config = dict(
    n_layer=17,
    d_model=256,
    n_experts=16,
    experts_per_token=1,
    d_expert=192,
    d_shared_expert=384,
    activation='squared_relu',
    moe_layers=[2, 3, 4, 5, 6, 7, 8, 9, 10, 11, 12, 13, 14, 15, 16],
    router_score='sigmoid',
    normalize_top_k=False,
    routed_scale=1.0,
    balance_loss=0.00152,
    balance_bias=True,
    scale_expert_input=True,
    init_std_router=0.0166,
    lr_router=0.000495,
    vocab_size=2048,
    norm='rmsnorm',
    norm_eps=1e-05,
    tie_embeddings=True,
    optimizer='adamw',
    lr=0.00164,
    beta1=0.9,
    beta2=0.99,
    batch_tokens=[32768, 65536, 98304],
    seq_len=512,
    train_tokens=282200000,
    steps=4339,
    dataset='wikipedia_en',
)
Below are experts of layer 6 (counted from 0) of a mixture-of-experts language model. Rows are named router (the router's row for the expert) and show model dimensions 0-127. Each number is 128 + 24 x the weight over its row's rms, rounded and kept within 0 to 255. Numbers have three digits each.
After each expert's rows: a language model's description of what the expert responds to. This comes from a sample of Wikipedia text that the model never trained on.

# expert 10
router:180142124119158112147103092122132096164137110079155131118136106081125178134132090183140130114081135129163110118165101099106125114120125149145091130151152148131152118084124116143136159112122100151115087168158115133130097136126138102101106170120137085135126086126104108144093126138140119106112086133118117126106107129119160143098099143121085151136117117125149127117089117104177120116117
It responds to: Common English first names like John, David, James, plus pieces inside East Asian romanized names, such as Yiyang, Tae-ho, Ji-song.

# expert 14
router:125140106130170148118120133135091108110117111137135113145121156104117130076108148153153112136102108094148148131123091123120117169176143104128086088074112150103118167186127098132150159107172144149133107138110116121107071146145102141172140159105127134117149150154119163089082170149120106166116147120075141157145087125131112126072121121135112131128101117165099123150143141113148082113096
It responds to: Endings that complete a word or quote, such as the e in whenever and week, ard in heard, closing quotes, and == headings.

# expert 0
router:102110095129185144134118109138046121158095150149132128109120152132190100109143137137108105119154139136085173132111124129118130119126156119093152142134190107139099144120113146126134140075139138143156115126114119137143122123152101148121092106123126093129117148070125139171214131120142084113125143106138154128117145146171128132138111103106151118139147156078123097138122145163100147156147
It responds to: Word-final pieces inside names and ordinary words, such as ot in Marriott and compatriot, et in street, ite in opposite.

# expert 6
router:141138113170140159117129108128126121123156109098128128162108141075128138120118149148110135131099142178108108125095151147119126134149176153102112116114145146142141099157158147114122138105179138143137133113165115085170089168140134135119113089134109088140134116148133146155175169080147129125140093177132137118121171105132100163080127119127113121173131140148125100116144147127118094162130
It responds to: Opening pieces of lowercase words after an article or preposition, often in music and album articles, such as b(ad), tr(ack), lo(rdship).

# expert 5
router:124106130128130127096145131142122132115176143067114149174097186104119167130127146096118123129078129167087108111149119125176105135107149142116135105109086131076114158174122086110097110127099090158133121135133107092167151127141112117107103104126149135142140147135136129137108169098137128120118115156127141132116155112092099180130160124113139138151131119092118157128115134120087104100082
It responds to: Word-internal ar and similar syllables in names and words, such as Re-ar Admiral, Sc-ar-borough, E-ar-l, guit-ar, comp-ar-ed.

# expert 4
router:175096118119145115071118116126124159108140155129136142128127131122158138140136085133119127175138131133106115133146102116134126143149141076160083126168145144167105127144175148122181112089123179140140133121128122135099143136101121120143099126177172133118169124116119174134101129109164167114125130124123122122165120091107126132124105099116130099137151150096138168113130123118119122136101
It responds to: Pieces like men, man and ten inside or starting words, such as immense, women, tens, plus nouns like organ, person, music.

# expert 1
router:158130085137117119082155132161126139096156134087077132129154139128121133120126138118138133146161153113133123124108114117141087141088199103111145117134169137087129141153119122076110125114105106150137126149166129114120157075130129146093114107189159120181136129155115141127120165105120175175095080147093146096134119166120092151119126134151110136111102131109144092132166104124135116131095
It responds to: Word-internal pieces completing ordinary words in running prose, such as f-os-sils, me-et-ings, Li-th-uania, plus opening quotation marks.

# expert 12
router:138125121137137147131136140129105150128073116136158165099153169116100107085140132116115144152137122120147115089130130176094096131123157121145155081153134126122135157150174123105126114089115136133109127086158107128121104128132141076148130115094156146146116122148134162113133168141112129098144131131168180119104115158131093138158136098139093147146146136142113104155140116148145142131079
It responds to: Finite verbs right after the sentence subject, mostly was, is, were, has and had, as in "This collection was published".

# expert 11
router:099112103176143137137095150134097132140105120121116085101174157121122108153105121103108147139174117118115136121143121093137139141154155119132130095118154129145146185139081160160098093089162122106099119087146122092135128168146148119138094132170138105111129075101113108147158120094122136148104156164117116144150126119148124123117146133133121123112150180136144126094115093134151150138128
It responds to: Plural s and noun suffixes like -ment, -ion, -ity, plus institution nouns such as League, Party, team, government.

# expert 15
router:111125133114153127151138117155116122134105107138127141112145138129129152126073114103127159164115147087125125149145118169090118106145135083133116112171107097133118116113128130129118131156145160157137069132126119103141142158134111154127142087120129149082063164143149090138153096154122159154081100161123114112112091155122118118136143118142141163082136175119150101148116149099131162129136
It responds to: Middle pieces of US state names in sports results, such as Car-ol-ina and Louis-ian-a, plus score dashes, years and American.

# expert 2
router:114147142149159130121120128163104124158082175095124134091109111136109152149115144098143167149114149119162083106131133127141095114121152117090158141142106082143110158091112164085160101116108084152112168116133111159108118119148116096117110127167128129139129133125147114133118155145133096126127115120148159159120140104113112119080110157124117140114128116136124157127095128147124121159125
It responds to: Single letters or short pieces right after a word's first letters, such as n in Penn, k in km and Turkish, N in coordinates.

# expert 9
router:144084132144158110123133093099085087137107150129130170158093120103138171110130162129129174123109163150139136125166148122137156135104144104089113122148122118134081130112140107148166135132169133151099118130137109154117138123144103084090128144139106160136100155153184132131151117071133149153148087134119121128131163145163105150148140140096131123139141177113156106165138114127127146102113
It responds to: Colons, dashes, pipes and line breaks in infobox and taxonomy lists, such as Genre:, Order:, Born:, Species.

# expert 8
router:140136077123163111139120111160121134145119128121126111192144103103097165131147139154121114159127155119098154113151105157110136105132118122128095135145142145133111116143120131141127137112164103149162116166111137135118115167167112151122142154129139129110152104127116128092137162094108120114134071151087108171139111143088159137135096147168116136113115169071102121117172129127146127078086
It responds to: Consonant-plus-a syllables in foreign names, such as Ga-ba-la, Ber-ta, Ser-bia, plus pipe separators between numbers in sports tables.

# expert 13
router:114146136168143116090139141157106145116089144134081169151118116152132116093104100113148121126088133156153121132146152144144122088135160147089128072113159127137151118130127082114153102098160162128140131112166102130104117172189092122143159143158138097122109114126099130127140144109129097141132135129120150180088125135129065123101141151135114154154127129098157130119143147142150113098127
It responds to: Noun-phrase openers such as a, an, the, several, another, former, typically after a comma or verb, with some commas.

# expert 7
router:151103117124155108127111109143124123127121082103144150069118166096149141157112113145114172109098132116147100158096124107145145148103130125072153108130136131060134126142140127090140157144135132127110144086155131147198128149138095133114148117147133112144102074139131129164148139098170136128102130113116158102093167171171112096144145166116086110131121114185140132131141089130121146141136
It responds to: Line breaks and middle pieces of proper names, especially after Do or St, such as Do-d-gers, Do-b-lete, St-an-iforth.

# expert 3
router:165126119127143133118110111120133112133117148108163099141145108112108166138095119155153157076104145110127132083112125154105116120160132097141140159072134139097136129134125098115089135125135153127150103148102108104158109170122121148177116146131135133123110125129173122116105139168108094129132108169155090155134092111129132163163143146103129152115145141103141162142159118134137096130165
It responds to: Word-initial pieces and prefixes like mis-in-, pay-per-, Un, Super, plus numbers and abbreviations in sports tables, such as Pts or (0).